{"hidden_size": 128, "n_experts": 40, "d_expert": 128, "moe_layers": [0, 1, 2, 3, 4, 5, 6, 7, 8, 9, 10, 11, 12, 13], "beta2": 0.99, "batch_tokens": [65536, 131072, 196608]}
Below are experts of layer 5 (counted from 0) of a mixture-of-experts language model. Rows are named router (the router's row for the expert), gate (a neuron's input weights, with its number), up (a neuron's input weights, with its number) and show model dimensions 0-127. Each number is 128 + 24 x the weight over its row's rms, rounded and kept within 0 to 255. Numbers have three digits each.
Before each expert's rows: "gets" lists some tokens that make up at least twice as much of what it gets as of all text. This comes from a sample of Wikipedia text that the model never trained on. Tokens count by the router's weight.

# expert 28
gets: "y", "c", "a", "h", "e", "s"
router:121091118116125101134112143089113119116144082148137177109109124135128102135116104102143125154132154097132135148133117111098130091128129141204163133119139149124099134112122119128123086141156160120157123104084166104140099161094127118101090140111136095124144155120115153110093172071184124124129151124109163164111090141082160147092158146084113085127141119129134122126135125130142129132087
gate0:127105166146102089074105147097077144121114112189100149120131143100092123151127150152147106122110153118120136147144116145077119141072138113181145126144138133109105133157142135123154099115133134124128182136154139094134114157126140131122111116118107089144101141149122143118119165088145150101164153142117110139152155102055135136106129158101143124147156090128114133095103114146108174115138
up0:112124133134110098159186110132140163114124146099082144150116196111151191103128099092123146122130134190122135117124130109137167124123131091116103100136123070139119119147142123145126115108147137138146129104122120151089130115116109140151101120173132138095143156140097157172150095158114158111136089105143156158178124096088119117117109130142147118110134140102126126148121097129165120132075
gate1:124120148123113140141143141106130159094119116137100168146109121133151105118122089075133093062132156081126094138123138129097145088130088151161112130108156120167095130096127130114156113148144106144109105117121137116175124077118126131127071175133153196116130151125169138121110150114157123065136137112118164152126125094135137096101139145112154119125101153133120127121133113151109124163101
up1:119145099105131136120149143089139118168122159157155051145139119145127120144123149188134102163139110145147122088149136175121103146140170162126150145186106124135093150122104113105110133102097148104094118130102123141104144143120119100140101084141109120156141089161147105133172109145079138112154117126094094118117115168110067131119112105127109151144130136158148155127101120113137146135117

# expert 9
gets: "al", "o", "ro", "ia", "a", "io"
router:105106098145157119156125118085135143138110121163103161125143129133106107157080119129149132146152113129140120095151120128163125118169145092144151154159177110154069171097091103127113139109102120101149096129132170096147147099129155155106147107127138101129169173102147129116103165131145106123121117171148145132172133150126115139132103130107105125142147147163121153138091110084140141084079
gate0:137140143144117122167140138126114126135148112111113139117103131121146111114101162096145130062080139137107125146129135158133100121105098108143144141144139117197104138100103108128151133163136177115093150135091121101161160108125077102151142152133172136113123150134164169087106167134151140151123138119111105152105137126128127144120067118081143121130091142098141122075132111118095138175097
up0:158156116140129140101130120163117144092122142150150107126151136123090140091146092121083140170155114103117168117117125137096131119149119170142103095144126137065146095139109145113130137141118119148100122140141087142101107185122149131091102152127107141122112117151105104166165082128134123124154145136104120101150132105121166081107192115161124136126144105102126101184133108139173103122159
gate1:068142113138129138197132120114125179116089133138171154104112090124106109143135104148100175125123127099157119099110089109146098147155152103125167110136149122121136128098141097111132136133136097061119155127143142095114136100130100118126134104094151079172156164104144130105082175154133113147128113150110132105143137165103132144131126134152121121137105121128123095143117098102136121119077
up1:138140135152136094089110153150118101137126111124079084090128160098103142144115152119164104145109140146124131178139148155125153102114108049109099159178125165127129139120112142142149133149147098177152170131135117136125090153130160114135174114120114124123112068111111113113164104165144120109129124105123127137176110124106127115093117141078122120128111100128110096129125168161106107120136

# expert 37
gets: ":", " |", ";", ")", " by", " on"
router:139098125171140117129135108140119113164080123139098121135122119138115108150115122126129113088100168119146117125090138148109099106124137119158119135117183143158077143133128132074108076136126145146125175163122124097169125108109152108143118153126136120100122160112102119130142198089178117162159115103109114100108136151131113121176150135131076097136093147125144126143140145123172091156106
gate0:112125093156135113127145122108103097153140066132083117106127134125140142152130177110156109164163142150103094106130120126087088147124099098160156145127141119172089125140123128137119111098133137137121146153123128108125114137105154141097124172118137146170124130125167141113128191124122138137167202103063102122094114104128143164099120140108129098080129146128112129135148152102148121128150
up0:139100122095122124137163091130096127134092119151103087120126151133144140154119152113155155109119151149126088128130149111104099127156109116151126164124145109181052184136131122149140124123122150138104138168120121110139169108115145147157134127140147098115124120080115128156141173089150123150150144127083075146109107122138137138125170148118090109112096157128163129161159163148156104161156
gate1:095135143102090159122119127126140133125129114149126146126126111108125103112103140099153153149114099147126168116088103149064100140169130169140201142094111118166146140122106166090128118092136137131121149102096161129147151124144115145105154092106123106118126114135107144139133125136117145130147118143142119135153111114131132079179176132133106096123128087190121126152155078144146154181108
up1:159135147132140103134134138109152164129151133104156120095104131087149130174117094153121088112149150134112116150170147087170133123084146122129136120164121137088124132094148113162109154146126108136162121126168141132084130125102115110138094164150112093157127122157177104075105092133137150143116114126109124162125151081110145158121133095096119142116091146108132141132111191131096171102140

# expert 34
gets: ",", "),", ")", ";", "\",", " –"
router:123134104136148122181132164124093132134089123155110132137127095089120094146136153112089107124118155081120118125122119110120098135111095109158176100113097151106081162147135116137096139117110115084159096153162151123116109147107139110134128138145158131146101159138090156160155156113143103145154153168131151166110151142155138101127149131094125107096145135153171181091109152092165130139116
gate0:110165153137113133167133116127141121128144144116109147139118155095123114126112122152118075119090099180148139143107115124132123127169126103174090104093158119115127141171110103065114086157167129140128145120138132079118158121121153128062138147119141116092143124104103092119127124147175164164169099138124105099159140146116105105151139163154117088134136116135119150143101126111099094153112
up0:141151107139125134154159116123171100097147172100128160133183156101127120129140124160119091132068101182132144161122121093120120107151104106150092113101122130138166161158154098113132119147139100141116181121096141107108174119111139136111082123156141115108147122103111093117114110153169148159133099125146089100167138116115117101177135142144123077106112139129118140112097127130116135161118
gate1:082068136170144136156135138123095122175115073098092129101115132124130134080097089136134154121116154146121157139111096134102131135123145155168128135109131137130123136063103130135122166155132117118155112104091177095142099129124108128097130155100135150090172128135131136102124141139170131097121152082126126119127134127103141145163116101152136062117130130110109142166160127103121104098136
up1:153094131095089143101126107131108174140164155144105119123130107137120082160103148171126127113145115137125119147160119143068125114098117110120123109131142126118213144155120136171120160131119106146084125158114088124150141098147141150116127078110112145167063133136111124162132087104166109098152120161138129110088114153136130126149159104102114127167130125160129117123092147126139134142128

# expert 22
gets: " the", " The", "The", " D", " to", " In"
router:097115130170145135161100149089116152151100116101125158114139104091131106140088118127131104120118139097097122091077075142108115135141117118189155136138136116151101164123107093100111103120102126111129110157127199066134128129076119129113116165137172118122115168118126141126088175115171144132154144138115145144143125134075137107130125112118103110107137112135142150122111129103132088138122
gate0:076090128147124119135084130075135128094149123153131161144160153122129119140160151173147143126131172094104132091131084112146131090117143151139126114145145130157096133140091099115139126094112134115150120137139195080093140123086134135087115141123136109106108183147138139176076155140141095133137140140127160149118132109092091124129121093146162140107108119131150150144104132142112126161112
up0:146113096075136132109159161103125117148148082078152079122091113145107104120158196096110119125122145122155161157139129136137152109138195123126096112116115122127095114163145126148130117123130131144119154116110150154124155135152182142139164094093143154124162120111128154115091120138118147169098125153152193145120113156104094131110103122111128135130111133142124158156084122124126154132116
gate1:108135114134117124141125139105110133093107116110128156105135106100101144156124123130177119103136144158154111065101138104078113108123158101148186177117144162166097151133109097155119136126116156138140119098148202115085174115126118103135127119118177168083115171142115142116119134122118134087129143159116154115114091136107128135152096127123125094106165112128150153122106128114106126163105
up1:091119103152157107092156104121103129140123108149163124103150118130176128098089120148100134093136135138152138116161161128108100112153144087124135152139148153158132136127152098129158110142141139151159120133110120166079161075129119112079118120142165123103129103163145121140145116117139182143106182179099137098135102086123143112130147152117137082158153094138128139096114163121102142142096

# expert 29
gets: " was", " is", "ly", " he", " were", " also"
router:149150147138148123147149088138102105143128098140097108145155153100158096186107108133144111100135140105147147121122097162121129151171109136117134157112122119086067137129135125137123127158136128125139118131111135115118161156096147107131093147155164134074138147171165129147147180131156109108151131128111112146142118114058119090103116097088101116129141105095128104130136153085100093121087
gate0:118105164174146158114141094147121118120126097153068125129162139080134135142122140138133150103151127106086135069106118137077141156149123125146114168122120125100090110150136081127108145152118160103155151150131134124114160129118099119094141135154137110086114146130118142147144134076151113088154147115129124167170140158108094095098114109104109114126147085162150099132167117167128106141143
up0:095128127068078111134120133121164126108158092114150130198137148123166109083158115113134098135127112181163088166159134127093162120131138120145118140123135103140122136135144139169132127107164108146135141133116132136139162123103161112143142120108129150116158110123137110155136083142099128074134091141135172106160127157158137127128150134106097150101132107146153130065102158148124152113098
gate1:140103127132128110135131108136133148138141054122163128124140111109133128165100130119138149131107136121148108121128091131125114200163152107123124175112158069127099160123110114156102162119137120156179119145113154086082146115146141163134136170050139147140104146108136102154126170127088122122166147176152103130149103133128117112145140124094103148118141115112115108168134140116131119125109
up1:141170111122184155108090129125089092102136133114103130105125147108117145105146173126127132143148125117112131137120116114131121097070137114116099102114156201143157117107096149103149111102142161104109150079141117151152107148157123123107111104170126113177112125128083124134099098109149127137137139133167150164156126132119079147157153138128171103146121101171141128137137134152109091138170

# expert 27
gets: " ", ")", " is", " 0", "}", "0"
router:099119125168136124157104140097122142155104113099129164122154120083132122133095118124136107116109140108086124094070069137110101136137123117180149129129120107156106166131113078103108101122119120106141136155126177063142127112087115128109119160129177113127127179111122147137084187122161138117158135135109152156149114130086134108147113117119106099104143107139146153123109120102137097136118
gate0:124122119100149137137117108112126128130095114108107118153130154114104145096100154148095139153071131117117144130148099104045125163115071099184119153166150125127086122089126076121122130095105154090112117144127141135139139169131122141097103129137156132134125115152154089128085177092123125125175142136111125138135121130091131113122139114134098114067127103169134128140102143108119103110140
up0:112123097059123135138148108143149097110107131130145113175120125159122147106077161113103125122094153150102139173129161101113144140119127193152091126156114116112089117128142129178136105087130154111150141122157112120185142120132106145117103126129172104133113112171144081159075171120092106138127143120149129117142124135147137116108120127139140135111098082158161139149109103145112131117153
gate1:136130149150133155108086128143145141076108147159102133124122102107098120108124112141154143140112125093144099064110112114101094119119178170163105153156094113114102146085056141088114142108114107078175105139120127091113171136087110120115096139115098132111114137123102148116121157120149133131172154097124100146104133111121111140108142149101121094117095125125156138136144147095154135120122
up1:114129167162134150120145166171154117166140174138127112090114099115155129138111147108098166083121115143088130110138099131158141116120076152151126144122128130112121095112115140081104147106108128121113083192099111117137128087100130125167083153106130128086107130137101142122169136126136149090161155084126142120126124139145116120129141189123090115107129122124142145123142164095161127103101

# expert 24
gets: "\n", ".", " |", " in", " (", ","
router:090120134174141137156096134093116144155098117100122163126135103086129118144096122130129120119114140098089118096075077148113123147127127115197153140131145106149105166121108082103102106119107125099140110149123189077135126123076121126116120162135170122125119167114121143128087187106169145131160136138115149157143115122090136108138118108118107107095129108138145159128119123113131105133111
gate0:120155117117122126153126149142116116124162101117090145102151078126144087136101141129106115127125135122073146101070076145085146122178128103137192124152121145141121107141129120129143147107094101107175124134123150102124187139107119102093174137153136105118130149133097140104136147105165179114169156107105123126128146097112132134129162129104092116104134116126132144127173161100149109125152
up0:151084071110138132118130124110100094100088127109137142107113120139121099112129134078153118072088180118162128136142145089131099141133129129127090108105132156147143090123162086129100115084195135115155150117120139105101118150144072139118119100136141128120123129104151152140086152136123107139136148156139158119167083138106104136117133121172149144148153116165151115109117113093155148130146
gate1:117125116130143176130119152095119088117089136120137177095105095099124101162122151118131101135123082113102145167098083155168129102140113148159097161127156107170139151156080130108104096111100122131116107154146143120165146154102174168090126156119162123153140127177090139120110154120122135131115139083138189128133114114137161122130139164152118117125121134110119104107144110134130125151095
up1:156133139139148143101132131109095070104130131129114144112117123098103085143153165143099133143113106183170149158099107159127119121123131094117107108134155087138096120134121135108150149134112133125095079138146119150144150153105143188103136124142091191137126120170087140123136146120079187093125130089153176090122113153128152147142118135149105111138114132105124110101117124144130163125154

# expert 19
gets: " ", "ers", " d", " l", "s", " that"
router:113131154171113137137120120087102164124118115089092162115151083120160125108129142114132105133097122097110138120096112148105120136136116166171146117148140100173129159123145085116128110133100134101147141154108199112134125129089128135133116135093167140105132194137119124123113185111196137103136141133108131153161147126128157101118106090122121124126147151123154168110123135123158073130142
gate0:137133132150142163141136130112111169109149172117144132107149082144109166125109143106099135118134162147112124115135146118116092133161151142153158147105110111160130127105144142115132081102106099121140120160127179111181120111121144134079160109101138140100120200126146125118097140077167118138137171118148158168138143146098138137160135095081112137066140147102130132138102118111129161153134
up0:102137136146117169131122116162107155117145178084097140113137122138139169111145162135123104107117125138133146116163148102105094125160130146123121142119105132146150109128139110126175116074147125131153133170162163157135124144077147114118150137080141169078123175117118100146136142121165166114115174130154139135153131128112100144154086070082147138077106126104142143117103134142127108125108
gate1:093123136148137139123156109118096155130142107131088120067129091083114140165160133134128128124106137159107137102117112195129098147134108137142116112115127066135101136129116123154106081147133090134157129112073168115119141129119110107135103162133162132156137167118127114123103137112118079116127141089115169138107171175090130130107092101163153147124107135157106129123078106125132147109129
up1:131140135143139129120173102142113142153138104110088143094125111111108151134135142155133133139110091136111126121122081198149072137116141131127140138127117077124105144086117144169141123123126079152155151152091139152096154123114122119146101187128131152144114141124141122124148121106145106126132171106143182116099149140118138136106081121206127130146118108099105097122074135126169101111124

# expert 21
gets: "r", "l", "h", "g", "m", "ul"
router:105101136153133133145114157098141136164110114122145130141136114117119168156062130126162092140107149149129111096109113144120104139115136087137174129120140104141102154104153126117080081105120093135080105139152157110152146144123147102130134124125169143121110125089114132119077150104121102129160170133125167166176165145107158085150117133092147141098134113143155163107121161152140155146164
gate0:104153157126117130120114133101127195127129116140116185115129160133114142128061141172158112123136119144163089139126136160156115100175105112140155096139124143079127134096109137105135133158109102116140112164134166108129126087160135115121110111115110161085151152092126115137066157113106112108108169163099138140157117155110150121133121138122100090089121133135138160123141138116136128167168
up0:113115143130106169137151141125122145122107089097114120152140125121128146132096109127179125123165163140147182116122093105139119137102140128142146130116182126112134113155143168111127111140090134104115112168108169089127132154128180097108160140095160155164098135119101145105109138038110119105145103149132126123172101124140111130112152130136151113124145075152160142130158147174126135123157
gate1:094193143144110110102097133112126139143116125164119099133100119159080151128130138132119115103122151135146155156090112098128150154175141126124111132160126136113102131132060108072123133150108100115126152129144162101153105110132151110174148145112093070114095112143095141135119172125135106172144153174131169138132120137114112108134133118140120114129102089163162106159111130132163099113159
up1:130111103109166146156106114142092111085140135116158137097144119105136117153131152093109137133133148082107142104176136143098103084107116123134103082117130107126111082128189125133152125126127152148153137125096100141122154160111088141100092149101111134121183132141181094110140114133110162106109085079129076099085136115101140132128150096107120146129138162135142151120153119113106133158126

# expert 3
gets: " the", " of", " a", " to", ".", " for"
router:104112136164147142162098129096115147151101121096121154117149109089122116146103127123121112112111142103090122099087088145105121141132122118194154136128135102152096167116108075100107107114107122110138118145122180072132114132073122125121118165145167130128116161103131149136076193116167150126166139134111142155146116130085134102141112106110096109104135114149141155126114133106147094137123
gate0:122150130114111139167110171118109127159100115108133132121114103094102136159127133087145067128120177149160113118125116122078069156123137121152156100139173137123124150140101081098098126142099147130139116126104160094173100122085142108140115109144131086097139149138157099095103132107121162144159129061119130166149138128111172148101120118148103146133112133144120140122130115161151099142111
up0:112088148148143107099132105154153153111138120142147125113136141144131130147109130179111200143131103118102161162105127149152184135118105116126114191117106143161134096139111146123134087090114134136128149140141125135071156164123129144133121164106126179162125116143120139143155139131141126130112132206126143102150094155100116100160167126110158122134090104123118123157110116107098140088112
gate1:145143151110135143105134136165120119131063112068137123136136155130099128144118132110140090113142134123107123128122094109118086130183135131160129095118145133141117137117132146101137105133147160181142105129144119142191130120091104158100135099141107120117122107146104190094092167154089137113119150163167114123114111165145108115075165125163126117130132121135171147139124082132127096110163
up1:153132105148102153113153142112125137129177140161139155134124123117128094114114094116110146151130119161125118118154179195076114122093152126115110159084109106128112132174161123149099113150140128141138160125105145131097150104135156110120115132154138103148130120132118086145163076082108123145106088130116117126198138133130127084145129086124157133108083129157117126135151106124103175147102

# expert 17
gets: " 0", " 19", " 195", "200", " the", " 194"
router:082125131149148122152111158088106124140083121105125157119144101087132114149113117128129136121112147094068130083082089146086108124132104115178160145127140110158103159136114096092118113119113133114127116155142195086138122119099118132106134157150177113125118153103131139130076194114172122130158145144108138154158117121077150110134139117108116103111126108133139154124113113115129111138125
gate0:104149127141135148147142103127164099143146151114110125157118143123131131145113124127147114137066091118082133133117102169133061135155142139149117144144137165090091120137124089125156175171093143122105144156140182086124162141125138109163118120092129163146125140081125143162113186111133106130157158123142137147131151121099125108125154140128101125106173098142142134155147105105159091096119
up0:124148135141120084092116146172121146145132085139176099118094158134120163160144085110148113140169119127159140112161154137136120118109134165143130096086124108131174139130127132124138123097125152127157125127129145149127098155144174125140088147130152120107125135183124100142169115157120137084091084100138146118111073145137134103104115140093145076145106200138113124104106125140126144136137
gate1:112104098109169118147114160122153125132095170155082125105116101150108151113110134097173144167119146102104099091105110116093089117121102108174125132093118143108114151159098110091115129085102156132153120130103125085091117143134081135134113138110127122143125150087144140162106155091157134114163128107146124165154150153100158131169141135114115108118137090131138153105133143177117094106154
up1:141127138122109094093065154106078151184173095108121141135128125129111144137151105129134124106178154133150141134148132113077145153143187111119109085108103082117135147126155158122096104156144138092136147120110137117125133108176162075129084120133172150112101101141123135128085111119120137163121135121095169108110125158136138134131116125162111145155132092125123132098123129142099155141149

# expert 10
gets: "-", "–", "|", " \"", "/", " un"
router:076105150137143154144101137070108140111093084154131183140144166097108088172113147148153134100119124142118096118116110119104135170137114095145149125101120140128121177106153101111134114108127111109177156104143126081132131114107113173126135178128126138136111143146147102117136185120155137148123120140121123179143147155118117151148146095144163141157125125135157170144121100139134077134143
gate0:115101126169118140134116154116095175123107075131135141099079149138155089126117119108129141116122107131142107153116136135140135120152090125166115158164172136100099170115091140114115084103169112120141138115142153075139109154091145135127111184120123096140113134122107099151097164094129099086153160144099143160164124125093124147140118155147140122154121161170108134140114130136110114124183
up0:108110124117119107079127133143133196102120167150132116179148175160169055135096125161127126160129138119121107117107153136156114124121129150125154148163118141126112111182118141174131128115138124104135135120170132108147109101148144136111080146146114109140127106098156128122164130103092111093120146128142115120164089122129112108149124192130130099123163143151073112117144146133163138146116
gate1:120171097129154128162118077154117086113103090157164112126115125113106113123133150150121111148132113135124151128114119120118139149151124153168156151130202110111143113127146086133151083111152139081126113152103143098144133139150146097104117111163111131168151137132156150112109164131115138134176162118152144162131119123146089136111135160124088107087068086139100124130133099151106139097095
up1:176149128128153133132112108150126059114152106164088108125135131129097116107146147116134102148154082155133133088120129128119143145139133133161167101125148110137130125137165105096118085077133138125128076152136135134130124095131126104104152127159142146157176120155149143144131190120120146128152184147109130155141103132126126122127161155151105157141106054096101104114123094151136152112149

# expert 8
gets: "s", "ers", "es", "ies", "ions", "ations"
router:133116148131161140142127098122128152136078138106117177124141110089155106128140123127111118114102153109083108104122101131123125144111089140164169118145125111159103185097119087102138123127106106150135145125135210084158101129086134124134119175135167114099120161117139126148132176142163153128161095115130127129136109138062113085138131102112123149097129132119128141108117171134137097124136
gate0:094133130117149118145138086131138099136166137089125179147149136138144132114143089167096111121129121127090099076114087143142126134103134121133162133121154134105113153106157106122139127134153073143120115154115177108152173085089107157140070114160150124112100116108130101140138125168145157129095118177140116151140099128116123104149143119098141155092107079127155087173144119139128112128136
up0:129090155123129162125118137137144133161092107108134132132161151117130163134110128152106069077107148130098103085093153149141133138114115150138106102181121147120096115112161081111144140128073139104155174081085136132143137124121128115174132130167124114089099114112126104105161145134124124137139130111110131126118162126128130068162129118130158131107112154129178150110120116092191124137126
gate1:118133157155143113142110123142155110157095118099148133127167119124143169115126131140129087153160163094151108074119136126096062139119133120117148092108132132175125152129145087099111149133103129137131153126149153129155164138117123138189132106123109138105127128119129125105160157153166185166105145123138076123122165146102139069135153127110125143103103116129137138072141165108147160120141
up1:136141123106128085122155130115094109096120136148120125157078092137136100130131168116139172129138161140116129194181134153109132127108134136116133122152074181102111106178102163155119109151163134123144114117073140151129101149138149123106120119102112151145161101140135112149104106117128040098135123098152158131122127164139136133120118146155151127155139147106116109129142101146106087131130

# expert 11
gets: "on", "er", " on", "son", ")", "an"
router:112085125145139136175116130091149120124096120098130144159109150130136098143106101116140121105123160125079103101069105111115115131141142100140165135169121108153110145098118081110122106160117119117151171118112177088156130124100138142146126138150160105123139172130136151160102176132137140169149133124121144140123100100111160093116115073134127095078146115128164133146136093096160103153117
gate0:062148122145106122129121088134108124111113090133135127125111137110148098181109161132138137120133126142081083121110140115129095097139137114122160165118162136134071106121188108110114134124112136129147154168150125121130142120116171107113082137152154118158149177160129101182091157134097124128136168116078156142124109139118122116163129116146132088140155092152120134116120124139163116176128
up0:129145114139127135099125150138071098094109110137126146093144140118127127151155117153133104117094138105087102118097137116117141130103151104126136109091145173112138135112120134144116129150084148144165130138149124153128099112117145110085085145086120114167165142136086128120125093130116151154144149098091103116117149112119086145194170175141087086155157157122119127124129118162158092134180
gate1:138124128115134136117136126066113158126114112117111152142125132098100110093140096138096155151142156097126088131133111143119110129150140134159141142159125144117096104120130085117147166159168155098148106097137137108137066144096085124096114149087133119145115151105112110175114180099140123111126117128086153145125050128099101093109109137124154135112088118146117134156176122117133106165138
up1:112140128137093117114141179161112157123138090129146101119126155129097150093138143129127093158146107103092179118152163120142149147169127136141123148083169142146146143123139144103096105109085146130167120135090115104123117132154111090183111108153186142092132128134088166133114082137109140127135126108116121144106147124123094138094160131105127113157119153124112115101104126121052108150138

# expert 23
gets: "ing", ".", " 1", ",", " one", " 2"
router:101108127165147125144097129103113148149086112114123164128139123073136102151092122125126116118103130095100137098084078142110123138118121111175149130143150105144094157128109076103113111122116132101130125143130199067145121117081122118114126154135170120132101189111118139123088177120154131131170138147125134148144103122076138109129115120132100110102127111152141148121105131091138092142127
gate0:099121135170134128132118109111125111134117154124118122165115114098102097161111089121125111104123144122132106094074106137127117116107135148182163139133148085136103177132131103141143110131078117135137131128162161090144130118116114103105112151106137135120101114078138131137099174129178214170159142112126138150124137115089109094139101128110100132126135087149102166113147133094162116150142
up0:123120124157102107120144090141137119135157114134108122126161131097146137137150139130137148125133174122096151096078115124107079133131124144109142154101123109144084118145121110123141118131133180126176169107112143130118152178066107121164103113155170153097103132123118115091105119133140150163092165098127171136158108140142089086172096156126125088117107153134096095110126104129115138149166
gate1:140152122137115127118124132117102150116115119154124106129110139090111099130098109131133100100104102065099167120096115147134111136140137125151126120111157118133084127118092096108138100140143102143110105135163147079172106153079127105105159173152098097116089158117059146096139152121101113099147100147121125117125130126078140113105106163132071128139096140135126154152113156102135082147112
up1:119141159137100151148159135128121157112113104127136135063135111193148159074165126097135167137152160165159093092120122149126134119118082131126120108145082172112164162139129138164122180112108109147107105157100120137088139108155107150118099119127148167146149096127147132138117117109176147125103139097112149129166162139169136154123123107118158142139160140125118116136114156140142155110136

# expert 25
gets: "C", "E", "R", "S", "N", "B"
router:109137140146162124169100121108126135145084140128126162143156126092139110139117136138161124153093147094114101076073076117143133141153119099164162136092130116130090141128120088112124156124116138131118115133137166095121138107075144128140133160117153134115118139110093130138061188123167136145148176113085151109117143114123130106158088118141083126112115123123115190145132147136130134139131
gate0:093160152101114188148101117101140112126137148131103120116135136127120098133122072087086119102145106147137155112109118117143097083109111081172178122116136104118127149169109125159124121136094143136163124131093130103101099113103137109115136163155187154135143130136128131123108160117151149150105155098119104141153125142123121094149149121081117133139103072125143158093102160132117150150171
up0:144108110105124093093157121144151170105137106120139118154122080134133109126109185141116091132112115081134094084140130166104122150157145136094088158132098116133106120082129112146125116110123112126103137116175117137157118130159095120128096108116104111119152128122131182152133100136110110061161087155117140103121138120092126133125108139106089137112143148172135110109167089122165103156097
gate1:120143142108132154146105177104136141151157123146135145126125119108131152118112145116147066094108094129134124122138114134114138116151140128178134109109125121132063114126102103130115090159113149127135111133091138101096140089135135134122130119104153166155132134103101183127088136124139116116152136159106104153150150143159145170125092103158107143093122124091149187132110116085110088200094
up1:148103145151113106104109085112089115116093096106104135114130125141139096141130072149094181144147167116139139168138134120135100127101104144083108140139098138101166139093148138112119165121119146097128144132169121130156130148106108120105135127179084120125135118158189102136131134121144157129118102108120142132093105108080112126144171155104148126153133100162118100076110165153137146095147

# expert 26
gets: " |", " –", ":", ",", "–", "."
router:099121144185133135153111141097114149150107130106130168109123096087122122144088120118134115122118125099093116091095079146119114154132112127190141137130121117140103164134101084087095097118106128118136114141123178067131119130064115120106120159134181124125123159102127154131103193126168154123164138129121153131148113129103134099141115116111100103104138118147152156132115129095128103123128
gate0:129145159140173167128111124128106161154133146139154129143126130106107137124135129074136111163135122093121093104123128175119087155096122128139127183127097153135119154156116124138137107122141168140131122154100157088125059103133120131136125121154182112128106126077127172120130182164114135132130078126086155098153138099122125125100107107093110157107111091177163146131139146129120126115124
up0:135119114100148118132129083124124094091106109106140142121152162111167120143133132155125118093078146147124131124107115070129165100129115077121151113131167103128155122101157099169165175120106107118097136145147132159140156123100137125134113156123068145122119141160123055163126129104165137149123137122136087145094109146143119127120095149170143129135100118094077108110097123137132097128114
gate1:129137086144152164134106109138138179106070152107074149169118126132156141116116123170082115091122091167149094139123124122123098167178087160176087133134149114121130132094077106121134162097132147121146101106120137117137100156084116123124138152144153151122122114141112157134096143119156127079166148123124146128128101155119135127143122137122104114089119106094126112141095113118147105143115
up1:157096154162134125097149124102127137137143152177125138108133149110121158124133098110171095170167166128146135113101144148031074140114125142102128155130122170127115112149124121174139111125121144137122104112114129172085140126134141174156110162155148141137140142100135106137151121104089124139118157088137148133118122147129138135085103117130153117134136064116113158142143120126099115162155

# expert 5
gets: "d", "ab", "z", "m", "and", "b"
router:101130159120120108170092153112150108161145135092159135159111130111131098136108120132113102113149133136109088055133106142116125142104141110157129148113116114163122123159108127118096089118061147112167103118160160101159151120136096097162113178113154152107081139098160147107078164114134137128134149126137120163122122089115109156159130112112144146096160131125137156142147154134157144157134
gate0:140095155119136103134106183102132147137110172145141157149129114095114144146129140161133111112106129123127106110089139153129185128173133146189125132130116118142111123147088136115079123133111100101140114135125142079133092089129122155130140186118112102136061119121130120153088114133139119112164110151110143124182133098139130075108133129095114127079135104127137136161136096129168095144131
up0:144151106138116163128149100106127137126145077135116127102113060128106127109171112092118117148126141104124186175159131111156087115090135097128122084118168107104131151129162125128138109157153157149113150141143119151144147151134149157116127119094146121102173108144128102108150135147143136145110115060121131118098116168086127159113129113134143112201120130107117127119089127142102149106104
gate1:104180145131101138144088126176154138143111123143126105159135143150123124093165161154125136161153127084103107103098106162084137087105108091190152141165123129155123138144125104073162136139122101112175132142161158131093129117093158125146138166119145101096115115137150120122137157166145124153119106114100088136081148111132116144140116104087132139139088130145113155122120120136123111157110
up1:069152197115092127160131185155131123147121150076126110138126126149125098106145108155149155142162092120081111124101146150096084097113127112134122111171128132138150139163153107122126123111111127107136140144170152118095154152126162105163120189095123148120114090129140118106115149141147118157112113095113143106115141121124086136164105159116142144126143138109107155104138172153133104156121

# expert 30
gets: " the", " |", "|", " it", " where", "W"
router:108122132172146133149102135095115133150089112108127157119144110084136114137092130129134105116115139104091126094082084153110109139134113118191152141123138116146105165114116087106110118123104120107130117147131195064141118121067121121111126164136172126126112179101120137126084195118156134125160136129120148159142117132086144107127120119122102093095132108134145159127114115110133099142128
gate0:127130145125160107145160120140124112138087111095119140162174130102130139120128159148136111136093150105114081134128139113153114093113135152129114174131166155121119143151142124135129081133150140108132143169175111109088128111070113103088148173114145096098138186126144108127123173171148099147126126079136143095148114130097155116179103117126133107142106094118120161126094130168137113101151
up0:141127145176146176128128085137117157099140147177126149137148132083132093124102103112121125128081121115137153118121071118123104166135086149138139137158134118102123113099114073090149079135101150127136144123116119117171109104123120131142144152122093095131113154092113148114114137137120125145148095161143100113137148166119124145161152115090140078166137117144124054121137098111149100130110
gate1:098098081146120122143089107158096107183117119122139128152103149115131155121149083144110066129101138122150145109098083127165102143126135117158152145123125142128140127127112122106127131126123104094116131139068136068173119109094117129147158136111171138086116149104139111146088131115119159116176142149138152161143126120139152119088121143115116109113101122195107154123112110129150121175139
up1:109129101116121110105143079137129107144131158172122094171121143161146154100158095167128060140108112141176123145113118128171092138153110098135122153119137147137156099120118104119136123128109103116140095123110116101151082105082170167133175146113132136107112158111099111160083140128111107146149128123135117132136142086094139129102087140102107121123087142156134119130132093157146131165166